config = dict(
    n_layer=8,
    d_shared_expert=0,
    router_score='sigmoid',
    normalize_top_k=True,
    balance_loss=0.000107,
    init_std_router=0.0218,
    vocab_size=4096,
    optimizer='muon_variant',
    lr=0.00724,
    seq_len=512,
    dataset='wikipedia_en',
)
Below are experts of layer 3 (counted from 0) of a mixture-of-experts language model. Rows are named router (the router's row for the expert), gate (a neuron's input weights, with its number), up (a neuron's input weights, with its number), down (a neuron's output weights, with its number) and show model dimensions 0-191. Each number is 200 + 20 x the weight over its row's rms, rounded and kept within 0 to 999.
After each expert's rows: "comes before" lists some tokens at least twice as common just after its tokens as in all text; "gets" lists some tokens that make up at least twice as much of what it gets as of all text. This comes from a sample of Wikipedia text that the model never trained on. Tokens count by the router's weight.

# expert 29
router,213,210,205,204,245,241,195,188,168,194,212,204,183,196,211,217,222,170,241,207,217,212,209,183,203,212,212,179,185,215,226,218,219,229,173,199,220,217,202,171,153,224,212,178,183,193,201,206,221,190,187,214,206,227,231,187,238,203,191,201,169,216,190,209,206,176,201,211,162,161,181,215,186,187,188,209,223,205,206,179,205,223,167,175,208,215,214,176,193,187,137,175,218,214,188,202,192,187,191,202,161,200,183,183,232,216,204,227,232,165,208,203,218,245,224,154,184,218,187,205,177,211,146,217,193,192,185,213,195,185,174,213,206,211,172,215,179,210,183,170,210,216,213,203,207,193,195,196,172,162,215,191,220,173,215,188,168,211,164,211,233,217,202,192,208,188,206,214,221,189,204,219,196,213,222,183,201,205,215,208,164,211,224,223,201,182,214,193,208,175,206,178
gate0,190,200,238,221,195,222,204,177,167,210,234,217,184,187,217,199,179,219,170,219,226,188,186,177,163,214,186,205,193,191,237,211,229,181,208,220,195,173,199,225,169,188,210,196,211,211,226,218,202,192,233,185,194,210,206,147,231,187,180,201,184,224,178,186,170,201,244,184,192,178,214,172,174,203,203,194,222,185,202,189,210,231,190,186,218,195,165,229,207,218,168,208,202,175,194,213,189,197,185,166,188,217,185,194,196,208,210,224,216,196,173,201,208,218,196,194,184,175,208,158,208,220,160,187,181,219,142,213,196,183,264,228,213,194,229,168,184,202,169,224,193,196,215,210,202,203,188,219,206,198,180,200,185,195,228,192,189,192,201,233,200,227,208,176,184,190,183,183,182,214,178,190,219,214,202,194,190,236,206,203,196,175,164,152,178,211,197,200,223,182,185,185
up0,197,205,229,205,179,221,227,168,183,203,217,190,193,169,175,216,197,236,200,210,229,235,188,175,201,205,188,233,207,217,251,223,222,209,213,219,196,170,178,197,174,184,171,260,195,214,198,215,203,192,175,211,206,222,254,165,202,187,215,220,194,191,191,183,214,196,217,233,200,193,211,212,238,223,220,184,166,223,210,194,232,205,218,187,228,203,186,189,229,205,209,218,188,216,194,190,200,153,171,199,202,190,174,186,187,229,163,192,211,215,210,219,189,194,198,190,194,202,191,217,203,193,162,171,204,234,197,230,193,202,192,193,196,182,202,192,177,179,175,203,213,217,183,211,224,200,208,163,188,193,154,194,194,216,243,201,164,230,199,156,193,217,219,220,198,183,204,206,201,195,166,170,190,191,240,184,190,206,186,208,192,224,205,191,231,219,202,172,219,177,204,207
down0,180,200,156,218,180,205,223,223,212,166,199,183,212,195,171,198,181,195,171,178,249,206,235,213,209,201,180,233,211,200,203,186,237,220,197,228,231,210,210,211,212,221,201,166,211,188,194,193,229,211,231,206,184,181,224,188,203,218,215,215,171,203,170,195,197,210,223,187,198,189,212,173,174,202,157,197,204,235,167,181,197,215,235,175,196,228,193,205,204,175,164,189,160,197,177,184,200,179,219,196,181,182,208,195,182,215,185,201,236,184,198,210,221,186,214,189,204,216,204,203,227,188,178,194,174,185,160,216,192,259,199,236,212,211,191,200,192,211,187,214,205,223,240,233,208,241,171,207,163,188,198,195,201,194,163,194,197,186,183,192,219,169,218,226,200,207,208,212,185,175,207,202,187,221,206,212,221,221,197,197,174,234,199,172,185,249,206,168,190,200,203,185
comes before: " a", " was", " the", " been", " not", " is"
gets: " was", " is", " as", " that", " he", " were"

# expert 46
router,205,205,233,197,217,228,206,186,176,246,186,216,211,162,213,201,216,198,225,224,221,191,200,194,189,215,238,186,189,179,211,226,193,207,197,205,201,180,195,194,196,202,194,175,184,169,217,211,193,211,152,213,229,218,197,215,209,178,185,190,148,208,208,221,184,192,190,187,205,168,161,204,182,204,176,205,220,199,199,180,224,230,192,197,242,230,216,177,208,191,190,181,190,208,213,180,171,239,209,208,210,166,204,185,221,191,254,206,199,188,190,158,219,220,220,204,196,213,206,202,195,196,169,215,203,209,182,231,179,170,172,215,240,165,171,191,210,215,197,178,249,194,222,207,232,179,204,199,181,197,204,188,233,233,202,198,200,247,169,206,197,187,212,216,204,188,177,234,212,212,177,228,216,229,183,182,180,210,228,207,197,193,212,232,218,166,226,211,204,186,200,181
gate1,210,187,216,178,240,189,159,137,182,213,204,180,198,154,225,205,216,222,182,196,236,197,192,210,224,181,199,225,181,199,236,215,161,207,179,194,225,219,184,187,188,245,192,155,192,183,215,202,206,218,176,196,215,219,192,187,185,192,180,218,172,199,198,208,212,207,155,211,183,215,157,186,220,204,216,193,194,228,208,235,194,218,176,218,239,209,206,203,209,171,199,189,171,201,218,202,173,198,191,217,182,227,138,240,188,225,232,187,199,187,201,201,226,201,210,195,191,182,182,191,212,192,159,177,206,202,198,218,209,230,243,232,232,193,183,215,187,236,180,223,198,197,191,193,193,178,180,181,211,199,216,171,203,232,200,207,193,195,199,200,185,191,220,195,207,223,199,210,216,206,195,211,218,203,201,222,188,189,212,207,217,175,206,180,214,191,223,227,193,209,231,168
up1,193,236,222,180,196,151,190,180,204,207,180,182,236,184,174,192,217,194,201,224,183,212,188,195,179,194,183,239,209,244,212,219,161,229,185,181,167,191,180,208,203,224,210,220,209,169,193,227,185,178,200,215,225,215,203,192,209,195,196,198,186,248,243,194,223,176,181,200,190,186,193,201,183,193,197,172,177,211,172,224,199,220,228,218,193,211,202,191,228,180,213,213,195,161,222,183,204,198,184,216,176,201,186,179,207,240,197,250,204,200,175,197,235,223,215,212,197,167,207,191,187,224,195,179,214,179,195,236,214,196,215,226,200,188,205,232,192,195,229,206,180,228,218,194,178,171,183,205,207,196,180,159,198,246,190,219,224,203,188,236,195,216,228,203,185,183,175,203,193,193,181,216,225,191,196,217,211,197,244,186,214,168,201,209,169,167,204,212,180,186,226,222
down1,200,208,186,214,194,216,198,182,195,190,199,196,177,183,214,195,205,190,178,182,226,204,186,207,205,227,191,196,207,207,239,203,185,201,186,176,236,220,221,197,224,230,194,198,190,206,174,195,201,236,188,220,182,189,173,169,225,186,181,180,247,174,192,214,204,216,205,203,208,221,198,195,232,202,241,194,213,206,206,214,205,182,187,200,199,200,226,209,225,189,201,181,223,226,239,205,210,197,192,216,180,247,190,219,184,187,206,215,199,175,221,205,173,207,199,206,202,173,199,219,210,216,185,179,226,222,218,226,221,214,244,213,196,208,207,196,182,208,248,226,142,208,142,191,175,207,186,237,179,192,184,176,139,200,173,208,215,228,183,232,193,189,158,178,183,240,175,198,200,176,211,202,245,219,211,219,208,213,232,209,206,214,209,212,208,222,189,201,170,198,169,202
comes before: ":", " |", " of", "==", " ==", ","
gets: "s", "%", "ations", "ies", "es", "ions"

# expert 21
router,206,203,230,194,212,228,226,180,196,182,223,218,190,192,202,216,199,158,221,218,239,167,229,203,158,238,198,190,210,207,217,201,200,192,199,204,179,206,207,148,196,189,220,210,181,189,211,220,212,215,184,195,240,184,226,215,212,174,196,194,171,210,172,187,174,217,176,177,193,192,162,189,177,220,176,198,218,234,223,180,202,208,195,207,206,191,225,209,203,212,167,196,216,184,215,212,184,195,187,196,196,179,172,216,209,173,251,191,222,194,176,159,205,224,220,186,204,216,183,173,193,204,192,205,203,211,181,252,190,202,182,187,204,224,166,210,242,217,220,187,194,193,198,165,212,181,171,200,196,186,210,200,192,203,203,181,164,197,171,186,215,224,210,179,236,173,162,194,228,177,212,205,182,226,213,196,177,209,211,192,160,182,230,249,198,199,224,197,224,176,208,186
gate1,216,201,174,189,195,196,173,162,183,192,206,202,219,188,219,183,204,179,232,201,163,192,193,202,199,212,205,165,176,195,232,214,228,216,193,183,191,203,217,184,192,183,199,208,193,185,194,205,189,247,235,193,208,211,181,223,195,222,185,179,195,222,178,214,195,239,226,216,186,167,193,209,159,192,221,165,211,146,185,179,221,200,190,206,222,185,184,188,188,190,211,188,207,230,194,218,213,215,180,191,241,219,192,208,191,264,232,198,160,212,222,199,200,216,198,196,198,233,181,197,209,165,205,206,217,213,215,223,186,196,212,198,190,199,203,158,207,194,175,232,202,231,153,195,203,168,180,200,214,209,210,196,194,158,234,237,230,218,166,188,214,220,183,226,193,202,214,187,241,191,154,200,184,230,208,200,205,187,177,216,187,211,202,186,186,197,215,219,194,176,200,170
up1,199,171,175,190,215,202,238,181,213,207,210,180,223,225,198,160,222,191,183,212,232,186,208,197,233,187,194,201,236,179,231,198,215,198,186,196,203,193,181,243,203,204,190,221,208,193,191,205,205,243,217,246,180,180,238,202,206,189,208,206,173,210,228,228,196,193,185,211,173,219,218,156,208,233,217,202,168,192,203,204,224,148,210,195,189,193,197,205,200,205,199,195,209,180,229,202,217,212,211,198,195,156,192,204,198,172,177,215,204,181,194,217,214,214,164,207,225,193,195,211,219,218,239,185,210,201,236,191,177,167,211,171,158,200,175,195,214,176,166,224,148,192,196,217,219,193,200,193,189,198,207,189,217,207,189,220,215,212,218,202,182,157,194,196,159,199,161,205,193,214,150,199,208,200,216,182,204,191,239,197,210,203,249,181,212,166,198,193,201,214,216,194
down1,196,180,186,226,225,223,205,189,191,205,198,208,172,216,219,209,200,201,210,183,206,192,195,183,224,213,198,180,197,183,207,179,218,194,200,187,232,215,195,245,194,247,198,220,203,190,185,186,218,229,218,197,199,202,219,224,159,177,198,214,188,183,184,213,191,216,215,198,168,189,188,203,192,204,191,197,201,214,223,218,225,202,211,194,191,184,164,188,182,156,204,196,222,203,214,203,227,210,177,224,233,188,154,228,228,173,195,227,196,203,184,170,203,210,170,154,197,196,210,231,202,192,204,220,195,193,200,199,176,215,196,167,233,179,182,194,169,225,140,199,143,189,170,218,194,180,173,174,185,195,193,213,172,210,217,215,155,182,185,206,209,214,145,183,148,196,211,148,179,212,182,202,208,188,206,197,198,185,182,223,205,216,186,204,211,181,218,188,218,199,229,192
comes before: ",", " |", " (", "'", ".", " and"
gets: "a", "an", "ia", "er", "on", "son"

# expert 31
router,195,224,228,181,210,195,232,169,174,193,216,213,193,196,222,201,199,154,215,229,225,180,218,196,192,228,196,184,194,202,211,222,197,209,178,195,179,176,149,191,179,188,216,189,189,179,224,238,217,203,207,212,232,217,214,193,208,174,172,183,184,240,209,227,204,192,193,200,208,210,184,207,176,190,210,218,186,227,207,180,205,186,200,204,183,175,206,179,213,181,202,183,215,170,194,211,176,204,246,190,245,187,233,210,198,186,213,240,214,210,167,190,210,218,188,200,190,204,221,203,161,200,176,208,186,188,189,238,189,159,184,174,202,171,197,178,208,181,184,188,196,181,197,190,202,170,200,247,178,173,189,209,207,215,208,209,177,217,183,188,247,216,218,175,188,165,177,223,218,225,212,226,230,232,240,183,192,191,207,210,197,190,242,205,242,211,198,183,220,177,214,183
gate1,194,226,197,217,198,216,193,169,232,191,159,229,185,200,193,190,206,178,190,170,186,222,211,213,219,214,226,209,206,208,200,194,194,187,226,230,191,194,192,188,207,170,242,224,214,200,213,206,173,194,205,195,221,221,214,209,218,185,198,201,194,170,213,222,213,211,201,217,203,200,168,218,211,217,187,191,224,192,200,258,187,205,191,211,211,208,196,201,196,259,204,197,232,168,245,205,201,234,212,210,236,208,218,182,215,242,170,198,198,199,256,186,187,221,197,194,209,193,189,186,213,242,197,213,216,221,202,236,180,190,139,162,200,185,224,181,166,183,227,223,171,211,219,180,216,178,209,204,206,181,221,208,198,201,192,210,183,171,139,205,211,226,163,219,198,201,208,192,193,197,220,227,197,201,189,197,220,214,215,201,205,165,194,186,171,176,202,188,176,216,184,209
up1,158,213,195,195,205,197,203,220,211,173,204,218,222,216,189,165,162,185,206,191,223,191,193,204,225,214,224,200,194,164,185,225,188,201,203,181,181,174,215,236,192,208,171,238,221,211,203,218,251,235,176,199,205,195,184,221,197,186,183,229,162,190,213,167,208,234,177,185,241,157,231,167,213,206,159,189,224,136,198,174,201,181,201,167,208,187,182,207,210,217,182,197,193,222,185,212,193,189,205,126,209,211,172,180,182,188,207,209,243,194,198,169,210,196,191,181,206,212,181,195,224,207,219,191,194,188,189,186,203,204,199,218,199,207,203,197,186,241,184,202,175,183,216,203,206,209,204,224,149,214,210,208,192,186,181,211,197,199,212,219,182,241,184,209,198,187,191,222,187,216,173,200,214,215,193,167,197,185,198,220,198,187,206,191,180,198,199,181,226,215,223,205
down1,214,183,177,177,221,207,153,238,223,216,225,146,230,175,181,200,198,225,186,209,193,159,195,195,200,218,186,196,204,195,190,182,240,199,205,198,180,227,212,190,233,187,168,218,175,191,228,197,188,211,241,199,203,203,228,191,201,162,215,219,179,220,186,199,202,192,201,217,199,214,205,210,207,193,256,185,192,175,198,203,168,203,178,179,222,192,178,192,212,211,159,228,174,181,193,179,199,181,182,190,189,195,224,235,163,216,200,186,206,206,211,196,224,190,203,190,192,190,197,232,213,232,181,172,217,181,174,225,208,177,179,201,211,218,196,191,229,193,241,186,170,156,222,207,207,236,192,211,192,181,208,207,239,172,212,172,214,194,189,191,182,171,185,231,229,184,193,211,207,199,179,207,202,226,207,193,202,155,211,236,203,202,209,210,234,170,224,215,206,196,197,209
comes before: " ", " first", " b", " f", " c", " new"
gets: " the", "|", " a", " The", "The", " an"

# expert 12
router,183,199,209,207,253,219,211,195,210,227,198,220,228,171,200,217,217,200,205,216,216,181,209,206,183,209,211,206,207,221,197,216,201,244,158,185,158,160,168,195,178,196,246,193,195,186,219,204,214,195,207,254,206,195,204,202,220,201,198,164,177,216,188,224,214,220,181,207,172,169,173,212,166,175,177,203,211,169,195,198,215,215,154,188,198,230,208,182,187,167,183,232,196,197,198,231,211,204,197,208,150,193,216,208,210,180,222,183,210,200,188,186,220,200,230,196,192,216,201,179,176,199,209,202,204,213,182,233,154,183,213,169,214,175,169,192,220,215,180,205,248,185,222,184,237,171,185,214,165,193,175,223,235,219,200,217,194,201,188,206,226,210,208,167,199,196,203,194,206,234,215,211,198,234,234,216,180,217,206,209,171,190,209,201,186,188,191,196,208,195,220,213
gate0,175,192,198,197,228,186,182,197,216,208,216,193,229,183,207,196,202,177,179,230,238,216,184,196,174,219,196,233,201,201,228,191,180,199,211,173,195,197,202,208,187,212,211,214,173,206,177,191,186,202,184,193,176,179,179,179,216,209,165,200,202,234,228,221,188,183,233,219,185,207,191,205,187,223,183,173,204,178,219,216,202,172,198,224,195,196,209,202,199,191,209,200,220,215,228,192,190,214,216,207,218,165,199,166,175,214,200,162,208,225,149,221,225,167,211,218,215,198,152,158,181,202,216,221,236,187,215,226,196,214,193,177,196,200,171,207,208,202,200,187,164,223,215,216,230,170,240,222,205,191,235,220,176,210,154,159,201,194,199,217,221,209,169,177,222,194,151,174,196,243,208,184,206,219,194,209,229,180,173,201,226,181,187,180,207,181,219,193,212,215,209,235
up0,221,194,183,218,232,192,171,192,211,196,208,222,193,191,196,219,177,198,184,230,262,228,197,212,175,208,198,238,206,186,170,198,195,180,183,208,202,185,196,209,203,257,184,190,207,209,196,221,221,222,173,209,213,196,232,181,216,238,199,231,185,171,159,184,221,183,188,202,220,234,224,171,188,183,190,192,243,181,199,200,214,209,212,184,188,175,214,209,212,198,170,177,188,215,166,192,195,168,195,260,185,206,204,191,205,202,204,213,163,207,203,222,173,185,175,201,174,208,183,177,218,193,176,189,206,194,199,200,166,189,208,207,235,247,209,194,219,210,235,166,202,200,184,234,198,227,185,195,208,220,201,193,187,247,233,222,194,205,176,213,233,189,200,216,222,201,184,180,211,177,202,195,210,214,201,224,199,189,193,195,185,191,175,187,196,229,161,214,224,221,191,174
down0,186,162,177,186,211,187,214,175,193,166,214,199,237,200,205,205,209,172,208,222,180,208,195,217,193,175,214,219,217,198,206,216,195,173,192,175,179,204,194,217,167,191,196,185,201,216,191,198,235,167,215,214,182,188,247,240,218,234,192,220,252,223,197,218,193,168,190,169,212,217,216,183,211,216,254,202,212,209,212,168,206,169,245,218,161,216,221,199,248,198,239,204,212,202,197,214,212,203,215,173,181,208,197,199,195,193,217,215,171,214,189,227,183,215,168,211,197,224,179,202,170,197,218,226,218,196,203,217,237,212,227,173,205,193,227,202,209,206,200,181,171,185,215,216,204,170,238,228,206,169,209,206,171,230,204,206,209,205,228,179,222,178,180,195,193,183,179,186,227,197,204,176,205,199,196,187,220,183,183,216,186,178,171,221,216,209,159,211,215,213,180,195
comes before: " the", " a", " his", " an", " its", " their"
gets: " of", " for", " by", " with", " from", " at"

# expert 36
router,191,197,219,163,219,217,209,188,159,216,220,228,196,201,184,221,229,183,209,257,215,205,210,201,204,210,240,206,175,215,241,220,182,217,178,174,155,183,178,215,192,211,212,187,198,180,214,230,199,165,193,228,225,216,219,212,213,180,182,217,181,201,193,196,194,234,169,219,180,168,191,209,196,180,205,209,189,223,186,176,220,208,173,166,221,219,228,185,202,165,209,156,213,153,199,209,183,200,214,185,200,177,176,226,190,164,207,181,218,202,167,184,195,198,203,189,198,202,190,173,221,187,197,205,169,183,224,206,204,197,174,160,202,192,159,220,194,206,186,187,193,215,187,181,197,178,176,221,185,191,192,219,211,216,218,160,198,213,168,195,231,215,230,204,203,175,170,206,197,218,193,215,205,217,198,191,218,199,220,221,193,186,228,202,204,188,213,156,235,192,187,157
gate0,175,205,238,172,226,206,195,181,207,155,162,188,203,198,233,212,214,183,217,237,225,195,188,189,214,191,206,180,196,193,203,200,201,185,185,193,166,216,185,177,212,238,223,186,213,225,167,195,203,213,194,186,218,201,184,176,206,201,201,214,175,209,218,189,176,180,211,181,193,174,197,209,216,206,226,202,199,226,215,176,209,208,209,227,229,182,184,230,201,204,209,192,215,211,218,170,232,180,212,185,191,211,199,199,185,184,175,193,184,193,178,215,172,219,230,189,203,207,208,162,196,200,179,213,220,186,213,225,171,234,178,212,219,183,244,152,178,237,181,231,166,192,228,203,219,189,218,210,184,182,200,200,191,237,217,214,174,187,185,187,254,193,202,215,214,256,201,180,223,243,204,191,200,220,206,213,195,158,228,194,173,168,203,177,218,190,167,217,213,209,192,185
up0,209,175,188,189,213,215,177,208,200,180,175,204,188,184,215,213,194,155,210,183,222,191,161,199,218,175,205,205,184,213,221,198,172,224,234,186,226,214,207,191,204,176,223,171,211,209,227,194,225,165,200,188,185,201,201,177,201,211,195,220,193,194,201,221,196,169,220,219,160,188,190,224,213,206,204,171,203,232,219,187,210,212,221,189,229,240,215,176,196,183,207,195,155,211,236,168,229,190,153,210,225,200,179,190,159,195,235,193,169,182,217,168,200,204,215,175,225,203,180,197,215,204,173,216,215,189,183,199,176,203,193,210,176,187,231,170,179,222,191,217,202,187,214,184,193,210,207,202,213,209,201,194,191,189,209,237,208,188,164,182,231,218,152,213,227,204,209,182,185,214,245,216,170,217,179,172,235,223,209,185,193,166,158,205,190,209,223,213,198,191,188,161
down0,157,200,190,205,200,206,216,183,178,213,214,180,190,229,200,188,203,218,199,213,180,205,222,178,210,187,227,195,187,223,211,214,241,230,184,181,186,183,194,201,199,229,206,213,223,182,205,205,200,239,214,191,227,215,226,227,181,201,188,206,204,212,212,171,185,204,196,213,184,245,194,196,201,174,180,182,188,193,200,186,227,209,210,193,192,189,219,184,196,165,208,174,192,195,189,218,218,173,174,216,234,201,170,227,178,252,159,156,231,175,215,208,253,181,176,190,198,199,218,215,173,216,199,171,193,209,174,235,191,200,210,186,167,199,203,168,206,180,197,204,188,199,181,215,152,200,175,205,198,234,203,201,193,209,221,210,197,223,221,231,215,165,169,192,246,212,200,233,186,198,221,224,199,192,191,209,204,221,208,230,198,200,227,192,231,208,254,215,212,207,196,242
comes before: " the", " ", " a", " his", " B", " this"
gets: " in", " of", " on", " the", " In", " at"

# expert 25
router,182,231,211,211,207,234,225,178,200,205,179,209,174,198,219,213,242,190,230,223,210,186,229,205,211,208,200,214,183,208,200,215,211,215,185,240,194,197,202,199,209,192,199,173,160,167,229,218,243,187,181,202,206,216,209,206,194,165,186,196,167,238,226,217,194,211,204,204,182,159,208,194,172,193,187,191,207,203,189,152,211,223,205,183,209,213,194,160,197,197,189,200,204,199,205,201,215,220,195,189,215,170,191,190,223,159,232,191,185,184,177,166,202,212,213,183,183,212,178,193,189,164,174,206,177,212,205,247,160,210,187,215,232,172,160,201,214,210,185,153,207,193,200,165,244,183,200,205,201,181,195,219,199,253,213,187,224,203,182,202,222,173,195,188,229,167,190,218,219,217,201,223,204,215,197,171,157,193,202,204,206,175,223,217,234,195,216,182,200,213,190,197
gate1,219,178,196,207,249,166,251,207,207,226,217,210,187,176,204,208,220,223,184,195,192,202,180,206,193,209,213,170,219,180,186,224,196,205,202,227,201,192,191,148,189,192,209,220,179,182,229,194,196,215,180,190,211,189,177,166,195,184,211,227,204,192,199,194,185,227,187,197,230,174,249,208,193,199,189,182,184,237,181,172,177,235,167,194,194,211,205,175,215,167,176,224,196,181,155,187,224,208,197,169,199,194,219,204,221,180,188,173,180,194,203,165,212,216,174,221,167,218,214,220,168,173,187,210,184,179,215,181,162,219,219,217,180,204,195,202,181,227,201,165,169,171,177,206,207,211,173,253,189,226,199,189,170,212,219,191,201,160,194,202,174,218,211,200,235,192,185,213,203,195,187,210,212,195,226,206,209,216,196,206,220,215,212,211,239,197,193,189,182,208,205,236
up1,225,189,210,205,220,186,242,221,198,181,196,195,197,192,243,219,234,239,206,212,195,202,158,204,188,205,226,207,208,197,196,235,198,220,200,202,203,215,194,206,230,196,171,209,181,225,203,181,185,188,184,210,198,232,199,192,202,214,199,221,211,169,200,208,171,213,191,221,191,164,182,200,216,212,212,186,212,204,227,175,215,208,197,185,247,201,211,222,202,217,202,218,223,150,198,181,215,220,220,187,199,172,190,205,216,206,188,209,225,216,227,202,180,221,184,255,210,183,180,201,204,157,224,205,197,184,202,212,163,194,215,224,213,194,215,188,227,229,203,199,195,177,153,197,246,209,207,259,217,186,192,161,213,180,223,176,203,208,179,167,178,183,196,194,217,188,199,213,168,187,214,197,224,180,225,157,211,229,204,229,250,185,197,215,182,182,200,185,194,200,230,214
down1,170,221,203,196,211,214,162,198,210,188,173,177,191,199,211,191,199,178,225,202,216,196,235,176,204,179,201,253,202,208,182,192,199,201,232,199,196,207,200,216,204,187,209,176,212,204,192,199,221,213,220,198,176,178,203,189,216,203,206,187,181,206,253,205,192,196,232,184,197,203,186,218,208,189,175,215,229,194,202,205,193,172,228,202,206,182,251,191,190,233,182,205,206,219,203,146,182,188,181,181,181,197,194,186,192,209,215,193,181,205,242,213,181,191,236,168,210,213,187,229,202,211,211,213,186,207,222,198,183,176,170,200,207,249,221,167,219,170,223,166,206,195,183,159,171,183,195,226,219,221,214,249,200,187,244,252,195,224,181,190,200,183,201,194,230,240,228,231,230,214,171,215,221,203,179,199,173,178,203,176,180,215,219,196,179,184,224,193,199,203,196,214
comes before: ",", ".", " and", " of", " in", " ("
gets: "s", "es", "ers", "os", "ra", "as"

# expert 7
router,190,190,226,219,225,230,226,172,215,196,201,233,191,180,182,189,226,195,218,208,219,155,198,179,216,206,208,155,156,208,225,183,181,209,216,211,211,187,196,208,191,222,231,189,196,179,207,248,226,227,171,208,200,218,221,223,207,178,181,200,195,236,153,239,200,175,169,201,199,199,188,227,183,186,204,215,221,191,218,190,216,211,176,198,217,224,204,209,216,191,209,174,191,197,189,244,178,201,178,225,212,218,188,188,250,168,235,204,214,218,159,185,194,217,188,209,190,188,202,198,172,184,198,208,187,202,200,235,204,205,188,191,215,162,192,183,227,216,206,208,206,225,219,204,194,196,187,225,178,189,189,230,222,238,189,146,206,198,171,213,249,209,190,208,201,176,187,235,202,206,180,200,193,209,191,203,201,188,236,204,192,163,219,222,231,191,199,207,197,190,177,185
gate0,217,204,209,177,209,197,200,195,219,183,279,209,197,226,197,238,217,188,173,203,230,177,219,201,181,203,216,176,213,231,186,216,169,212,199,206,160,195,225,176,190,193,195,213,196,195,219,198,211,174,186,191,219,178,166,235,167,213,186,202,197,205,182,186,214,178,219,199,202,193,189,214,176,208,228,199,191,194,200,205,193,209,223,192,249,201,210,181,194,215,242,209,201,240,184,179,175,237,204,214,205,257,217,220,228,173,199,201,207,182,211,210,209,172,218,223,185,210,204,197,195,193,216,199,188,191,217,207,191,175,224,237,198,186,190,207,188,184,234,217,220,235,223,210,204,223,189,204,225,217,176,189,203,182,225,205,205,246,211,210,189,208,201,190,188,149,222,190,252,192,190,212,201,198,192,189,225,178,219,199,175,194,184,217,227,161,221,189,206,170,160,215
up0,221,195,200,195,227,181,183,180,221,196,227,209,231,211,231,207,183,209,212,221,176,184,179,186,176,193,212,207,217,198,206,211,198,197,155,214,231,224,194,197,208,176,202,164,237,219,195,162,169,189,189,216,186,212,154,157,169,195,191,183,230,236,183,202,218,189,184,228,165,180,227,211,202,210,197,181,217,176,205,174,217,201,174,191,187,184,196,188,160,163,204,179,183,191,247,194,195,205,201,215,208,195,199,231,232,175,205,167,195,224,171,210,235,179,192,185,175,194,205,173,170,184,189,236,156,200,195,173,187,233,213,222,186,201,205,221,197,203,201,163,199,205,198,220,213,173,220,198,186,213,195,169,156,250,210,203,193,189,187,199,209,206,156,179,220,188,198,202,206,210,211,194,205,234,200,225,207,174,224,190,206,194,198,180,224,192,220,181,201,216,208,210
down0,197,198,204,202,189,213,193,196,227,195,189,191,187,232,198,222,177,222,194,184,217,176,172,229,163,190,149,196,224,191,222,209,224,201,202,196,213,183,207,167,167,194,152,206,174,203,223,185,183,173,203,189,154,221,174,237,201,196,206,195,185,187,207,178,186,218,202,192,163,198,206,190,202,233,219,194,227,214,203,242,192,183,201,173,213,182,177,183,207,219,195,192,211,180,211,201,213,187,185,162,201,214,156,210,191,221,162,212,198,160,191,195,223,208,233,216,190,259,236,231,187,188,175,198,197,203,233,188,199,186,207,171,227,215,176,234,192,204,195,186,219,222,218,194,202,185,155,184,220,211,210,204,223,210,204,227,213,199,196,186,218,186,214,219,214,217,181,224,196,202,216,241,209,180,190,197,198,176,194,182,150,182,218,195,178,219,177,209,203,202,244,220
comes before: " the", " of", " be", " a", " in", " to"
gets: " to", "ing", " a", " one", "ation", " two"